python train.py --n_layer=13 --d_model=160 --n_experts=6 --experts_per_token=1 --d_expert=288 --d_shared_expert=0 --activation="reglu" --moe_layers=[0, 1, 2, 3, 4, 5, 6, 7, 8, 9, 10, 11, 12] --router_score="softmax" --normalize_top_k=false --routed_scale=1.0 --balance_loss=0.00259 --balance_bias=false --init_std_router=0.00963 --lr_router=0.000678 --vocab_size=6482 --norm="rmsnorm" --norm_eps=1e-06 --tie_embeddings="early" --optimizer="soap_variant" --lr=0.00517 --beta1=0.95 --beta2=0.98 --grad_clip=2.0 --batch_tokens=131072 --seq_len=768 --train_tokens=842900000 --steps=6431 --dataset="wikipedia_en"
Below are experts of layer 8 (counted from 0) of a mixture-of-experts language model. Rows are named router (the router's row for the expert), gate (a neuron's input weights, with its number), up (a neuron's input weights, with its number) and show model dimensions 32-63. Each number is 128 + 32 x the weight over its row's rms, rounded and kept within 0 to 255.
Before each expert's rows: "gets" lists some tokens that make up at least twice as much of what it gets as of all text. This comes from a sample of Wikipedia text that the model never trained on. Tokens count by the router's weight.

# expert 4
gets: "\n", "==", "===", " ==", " ="
router [153 135 204 107 109 172 169 165 137 176 128 169 118 144 145  82 115 197  66 164 153 159 156 181 109 132 132 109  88 146  86 143]
gate0 [152 119  99 107 103 179 195 148 207 157  69 134 119 160 183 150 123 112 102 109 143 123 109 131 113 141 112 161 145 123 157 176]
up0 [105 157  86 133  96 146 168 163 139 112 112 164  96 170  43 152 121 161 175  88  99 162 165 140 116 170 128 169  74 141 184 159]
gate1 [ 75 141 194 113 127 147 107 110 139 116 141  86 161 148  80 115  72 154 181 182 129 129 164 143 110 100 131 165  91 146 140 193]
up1 [105 143 108 131 123 142 123 154 135 158 136 203 171  74 191 103 151 171 110 130 111 119 176 134  87  73 162 120 133 123  98 169]
gate2 [ 83 107 100 144 162 123 157 154 121 100 119 139  94 132 114 127 134 168 115 114 114  81  79 121  84  88 164 102 215 151 141 102]
up2 [108 156 166 110 143 186 113 142 126 100 136 140  86 189 154 160 112 113 129  70 140 109 113  92  91  86 165  61 124 172  85 104]
gate3 [120 223 137 125 106  89 178 209 147 132 103 135 127  96 121 115 118 126 191 153  95 141 132  84 124 126 148 104  97  84 149 141]
up3 [ 95 171 103 148 128 130  87 156  65 132 110 113 108 116  85 117 136 141 151 162 112 179  98  79 130  99 114 150 142 147  97 179]
gate4 [ 71 136 157 179 109 113 136 161 117 109 127 143 114 124 149 135 120 133 119 138 186 186 146 128 117 109 134  78 159 106  71 146]
up4 [100 103 138 141 146 151 154  66  83 145 100 129 102 183 145 129 107 176  72 162 111 125 149 113 135 134 149 132 165 169  66 139]
gate5 [129 110 143 119 123 133 128 179 129 109 174 105 130 124 146  93  89 165 162 124  76 153 114  95 134  84 114  80 160 107  94 245]
up5 [128 137 123 163 113  58 147 103 166  84  88 157 121 152 147 167  68 130 180 113 122 175 119 145  97 168 103 120 122 124 107 145]
gate6 [124 135 121 189 145 117 118 113 153 159 103 169 136 102 110 126 107 120 180 133 134 118 131 167 142 199 140 105 130 152  99 113]
up6 [ 70 122 137  88 141 137 120  98 153 101 141  72 152 137 115 131 125 102 167 100 198 176 103  96 126 107 109 151  81 110 158 124]
gate7 [104 121 104 127 160  92 133 179 120 135  80 163 126 154 139 107 154 172 129 138 101 152 160 108 128 162  56 171 148 145 140 188]
up7 [139 102 179 219 147 119  71 119 147 151 126 124 121 153 127 134 106  90 140  96 116 208  83 145 120 109 107 191 111 121 181  93]
gate8 [137 131 235 137 146 165  69  96 115 110  95  96  96 106 156 174 133 169 165 175 115 133 114 108  64  85 114 110 152 188  85 123]
up8 [ 91 133 128 157 154  99 149 148 113 129 189  81 108 139 147 166 161 119 145 130 111 142 151 148 134 159 162 141 123 172 119 118]
gate9 [121 110 111 127 125  77 119 103 116 119 117 109  86 111 133 111 115 144 182 123 117 133 192 105 149 169 116 125 176  71  96 124]
up9 [119 158 105 114 147 167 129  94 118 159  76 128  84  64 121  67 126 127  81  85 102 145 108 121 137  77 151  83 126 137 138 192]
gate10 [179 107 103 126  94  99 166  74 191 130 105 128 145 182 144 140  90 133 107  89 139  52 163 149 136 132  92 124 180 129  79 162]
up10 [150  97 158 102 135  76 131 176  74  63  52 102 144 182 146 118  76 126 177 115 113 157 175  60 194 162 131 130 120 175 154  90]

# expert 5
gets: " the", " |", ".", " in", " of", ","
router [147  94 143 162 146 149  85 148 156  87  92 136 138 184  99 119 172 143 162  98 123 124 113  62 133  77 130 168 133 183 131 132]
gate0 [152  98 138 180 173 115 126 118 124 104  99 155 180 120 119 117 121 182 113 131 106 121 179  73 110 126 111 125 155 139 139 138]
up0 [111 124 123 152 132 164 160 104 100 125 134 108 110 152 111  98 137 153  86 135  98  74 110 118 105 124  73 150 103 141 126 132]
gate1 [106 145 112  81 120  39 142 150 132 110 101 132 181 191 160 172 121 164 122 153 154 111 141 113 142 121 137 118 134 151 124 171]
up1 [133 101  87 141 149 140  99 153  95 173 114 106 136  93 192 224 147 180 141 118 157 135 127  67 117 100  94 160 159 132 151 126]
gate2 [ 92 107 113  59 157 146 100 120 108 132 114 115 157 129 131 126 168 137 129  79 179 190 105 116 143 163 125 138 150 173 156  65]
up2 [130 147 137  91 152 119 117 132  93 118 121 111 194 110 124 153 164 136 123 133 150 135 152 130 142 148 150 189 114 128 135 111]
gate3 [151 142  87  91 101 153 124 112 144 151 153 143 145 136 146 108 136 117 169 154 133 103 117 111 130 132  88  60 158 130  93 106]
up3 [110 103  97 170 126  89 139 162 133 178  98  89 105 149 110 132 111 152 108 132 125 130 123 111 113 140 185 212 112  90 109 116]
gate4 [114 137 149  99 179  90  90 129 158 110  75 151 141 145 144 175 172 144 144 158 107 103  92  80  98 121  78 121 133  96 107 144]
up4 [150 114  98 104 131 127 170 138  87 141 131 125 136  53  79 106 138 221  82 132 134 157 156 126 119  91 116 105 150 173 124 162]
gate5 [166 120 145 160 159  80 123  64  96  66 116 165 132 123 168 161 146 182  76  75 124 128 131  94 155  52 130 122 152 132 125 137]
up5 [135 102  88  53 130 133 108 170 182 134  36 140 162 142 136 116  95 134 142 168 121 126 210 156 154 121 141  65  47 160 110 187]
gate6 [128 120 111 116 111 149 151 133 155 121 152 151 138 119 194 102  65 152  54 176 152 152 109 114 111 114 134  89 128 123 166 127]
up6 [ 59 141 116 175 124 111  75  97 142 138 130  93 113 149 122 136 184  90 169 146  42 175 178 115 111 128 112 109 125 181 128 159]
gate7 [115 140 111 108 103  87 100 165 173 159 166 111 149  14 162 100 168 187 119  88 158  74 111 120 116 135  95 132 120  92 161 109]
up7 [126 136 144 119 171 126 109 117 137 117 114  65 112 106 118 114 147 143  90 108 184 100 102 153 160  61  86 225 162 193 114  94]
gate8 [130 108 140 104 166 153 154 164 168 137 105 149 162 149 190  84 117 142 195 128 114 134  92 122 132 121 152 108 124 137 190 192]
up8 [134 136 133  64  97 152 192  63 138 148 157 122 144 181 132 152 105 124  74 146 100 113 157 105 115 150  98 163  87 155  91 137]
gate9 [171 136 105 126 108 107  81 121 143  87 151  61  92 113 141 111 137 172 181 117 141 107 144 111  52 100 145 144 143 171 157 109]
up9 [147  95 108  87  90 163  81 139 152 159 124  53  82 159 111 132 142 132 136 182 109 128  89 137 109  77  65 170  78 128  98  83]
gate10 [125 111 170 134 117 119 141  86 111 139  65 110 160  97 155 144 160 157 163 138  77 133  94 100  87  92 106 178 164 151 137  87]
up10 [ 96 143 106  73 107 135 150 152 171 174 127  91 120 130 112 125 109 126 164  85 134  79  91 141 103 112 136 139 144 155 117 118]

# expert 3
gets: " ", "1", "2", "0", "3", "4"
router [ 60 130 131 156 116 166 117 126  90  76 135  76 110 162 114 199 138 137 112 171 166 114 124 125 136 152 110 126 118 114 156 112]
gate0 [146 140 157  97 152 148 124 127 172 155 159 143 210 126  94 163  93  88 143 158 142 166 141 109 142 156 125 122 143  98 154  78]
up0 [149  95 126 146 132 105 132 143  62 131  85 184 110 130 154  92 149 175  65 125 151 100 187 170  43 197 140 155  86 153 120 160]
gate1 [ 91 148 133 182 109 104 160 145 114 126 136 160 156 126  75 129 177 145 131  73  80 100 142 112 152 137 110 123  85  78 101 110]
up1 [150 175 122 135 123  87 136 143 100 129  54 142 107 115  36  89 146 105 120 176 106  27 142 150  95 152 182 131 150 148 127 189]
gate2 [ 91 148  95 170  40  97  80 137 178 157 168 115 102 116 132 173 165  97 170 148 101 143  96 124 133  68 180 135 118 139 161 156]
up2 [149 105 154 152 110 136 135 108  80 111 114 110 130 216  97  87 180  95 119 110  93 160 162 174 181 175 103 111 102 145 129 211]
gate3 [116 129 193 148  96 180 153 132 148 161 127 158 149  95 170 148 172 183  52  82  84 145 103  80 122 184 120  93 144  72 145 101]
up3 [148  90 165 117 137 173 136 156 156 146 148  58  97 160 120 173 142 151 166 165 119 144 158 133 118 190 104 117  96  96  93 101]
gate4 [178 145 142 141 120 145 145 165 104  90 171 135 131 172  94 134 152 149 132  82 116  94 164 100 151  74 109  61 186 132 142 156]
up4 [102 162 140  96 202 178 139 174 121 125 186 106  89 112 114 180 120 113 201 135 126 132 209 132 144  81 129 146 108  88 162 194]
gate5 [ 94 136 143 123  82 242  88 119 108  97  97 111 161 155 100 123 121 156 175 140 158 158  96 148 183 115 103 106 176 126 113 156]
up5 [ 96 166 140 161 126 133 138 175 112  94 101 153 167 128  94  92 169 111 155 133 148 143  77  68 119 113 162 129 143  81 162 146]
gate6 [ 88 136 131 129 138  98 150 144  91 139  71 132 126 101 141 183  65 161 129 128 127 173 101 150 163 134 159  98 167 172 168 105]
up6 [162 143  90 156 110 146  80 120  77 153 144  80 154  90 107 109 159  98 155 153 146 128  88 150 108  90 151 134  49 120 110 155]
gate7 [160 142  89 109 136 127 126 149 148 131 162 125 182 151  99 106 143 123 166 150  94 135  99  77 164 145 106 116 138 178 156  72]
up7 [133 160 111 102 108 147 167  98  70 144 111 125 128 181 134 120 134 124 127 112 139 112 142  94 103 162 167 144 138 115 150 163]
gate8 [159 103  71 207 149 114 181 142 196 159  95 166 147 109 143 118  93 123 204 154 108 134 149  94 105 118 161 114 182 111 108 128]
up8 [173  85 134  69 121 159  87 155 147 101  78 147 113  89 100  72 132 168  91 158  55 166  95 106 107 131 144 127 161  80  45 131]
gate9 [119 137  54 159 146  79 125 119 137 143  86 120 157 177 147 133 102  85  74  98 106  97  77  91 145 136 106 128 112 134 155 122]
up9 [ 73  57 112 127 101  81 127 124 103  93 106 117 157 119 144  98 139  69  85 114 109 128 160 148 119 104 123  82 150  83 169 105]
gate10 [ 97 100  97 127  70  90 134 123 109 205  98 174 171 107 207  78 135 142 144  78  91 164  86 190 134 106 123 164 160 106 145 104]
up10 [101 163 128 107 122 106 142 115 147 173 137 133 121 106 138 114 163 171 128 116  97 126 107  59 127  96 175 142  80 151 125  76]

# expert 0
gets: ",", " was", " is", " to", " that", "ed"
router [176 139  93 113 139  71  94 108 126 138 103 109 106  57 148 166 119  98 179 137 124 139 150 124 134 133  70 112 147 152 114 121]
gate0 [156 129 110 106  87 147 200 145 129 101 146 124 150  48 161 160 177 117 158 136 180 118 137 107 145 192 119 110 142 107 158  67]
up0 [136 178 141  82 132 140 102  95  80 143 116 147 150 217 101 121 114 138 116 132 137 166 138 172 161  96  81  93 130 157 109 133]
gate1 [194  76 126 127 206  40 108 179 103 104 115 109 182 156  84 113 128 117 109  99 138 122 138 147 151 160 165 163 162 138 170 120]
up1 [152 102 106  86 163 114 148 136 109 132 139 148 189  96  87 127  91 145 139 127  75 120 170 102 102  50 114 120 144 114 146 175]
gate2 [ 85 157 111 146 123 163  80 108  93 109  94 141 102 157 189 159 105  77 162 176 153 186 161 128 128 191 117 124  98 168  89 163]
up2 [153 136 105 118 176  57 168 179 118 134 123  63 151  96 111 148 154 106 142 128 130 159 105 141 113 145 153  50 124 173 123 134]
gate3 [132 136 127 109 109 119 184  94 156  90  82 104  93  81 109  81 147  71 119 129 136  84 129 135 130  70 132 200 161 103  75 115]
up3 [120 174 185 109 150 128 156  96 150 126 126 148 135 124  65 135 152 100 128 162 177 176 130 129  98 133 167 168 133  89 171 195]
gate4 [132  80 143 142  98  87 124  78 114 185 109  59 100 142  94 126 113  63 153 124 150 181 117 133 193 176 123 116 129  81 119 132]
up4 [126 127  98 158 135  97 127 142 117  83 133 156 149 121 123 146 108 141 117 158 113 111 127 118 101 148 119 147 141 117 127 114]
gate5 [143 136 121 121  75 113 106 149 149  78  98 129 135 131 191 126 130  97 208 116 141  43 124  66  96 131 158 165  97 139 113  71]
up5 [157 122  75 119  92  98 137 158 159 101 189 121 118 167 197 158 100  64  79  75 167 120 127  82 151  56 143  98  67 123 120  77]
gate6 [169 120 120 110 191 105 111 112  80 138 182 105 102 145 139 135 104  91  79 109 166 154 137 150 115 120 134  83 143 158 176 159]
up6 [123 113 139  87 162 109  95 129 157  99 170  84 108 129 123 143 140 106 152 178 151 155 106  72 192 132 178 156 113 101 116  88]
gate7 [157 192  97 132 123 132 138 145 165 143 106 104 137 111 119 160  89 129  52 148 131  77 158 174 114 174 121 207  97  87 140 113]
up7 [102 135 147 136 155  95 108 143 131 143 179  77 169 123 144 100 129 132  77 186 138 131 220 184 100 165 188  68 142 103 186 172]
gate8 [195 131 167 142 127 121 143 138 128 182 134 123 114 115  81 119 148 148 125 150 103 101  74 119 128 130 127  80 181 145 170 105]
up8 [141 111 129  91 130 112 107 135 139  80 133  80 106  42  77 134 138 165 118 125  88 125 118 184 148 144 159  95  91 136 137 126]
gate9 [132 133 129 133  83 136 154 171 167 133 120 171 120 132 204 119 154  86 131 161  56 138 109 110 104  72 125 196 125  80  94 161]
up9 [110 145 155 125  89 129 195  88 172  69  92  67 110  81 175 108 160  80  99 194  93  74 105 167  93 160 133 148 161 130 115 133]
gate10 [108 141 145  86 196 162 115 156 121 132  27 172 125 117 166 146 132 158 108 123  95 111 120 130 110 116 149 132 104 110 163 115]
up10 [135 156 125 156 150 140 163 165 142 133 103 112  90 109 108 119 108 148 166 105 158 115  65 166 175 113 131 144 127 111  63 108]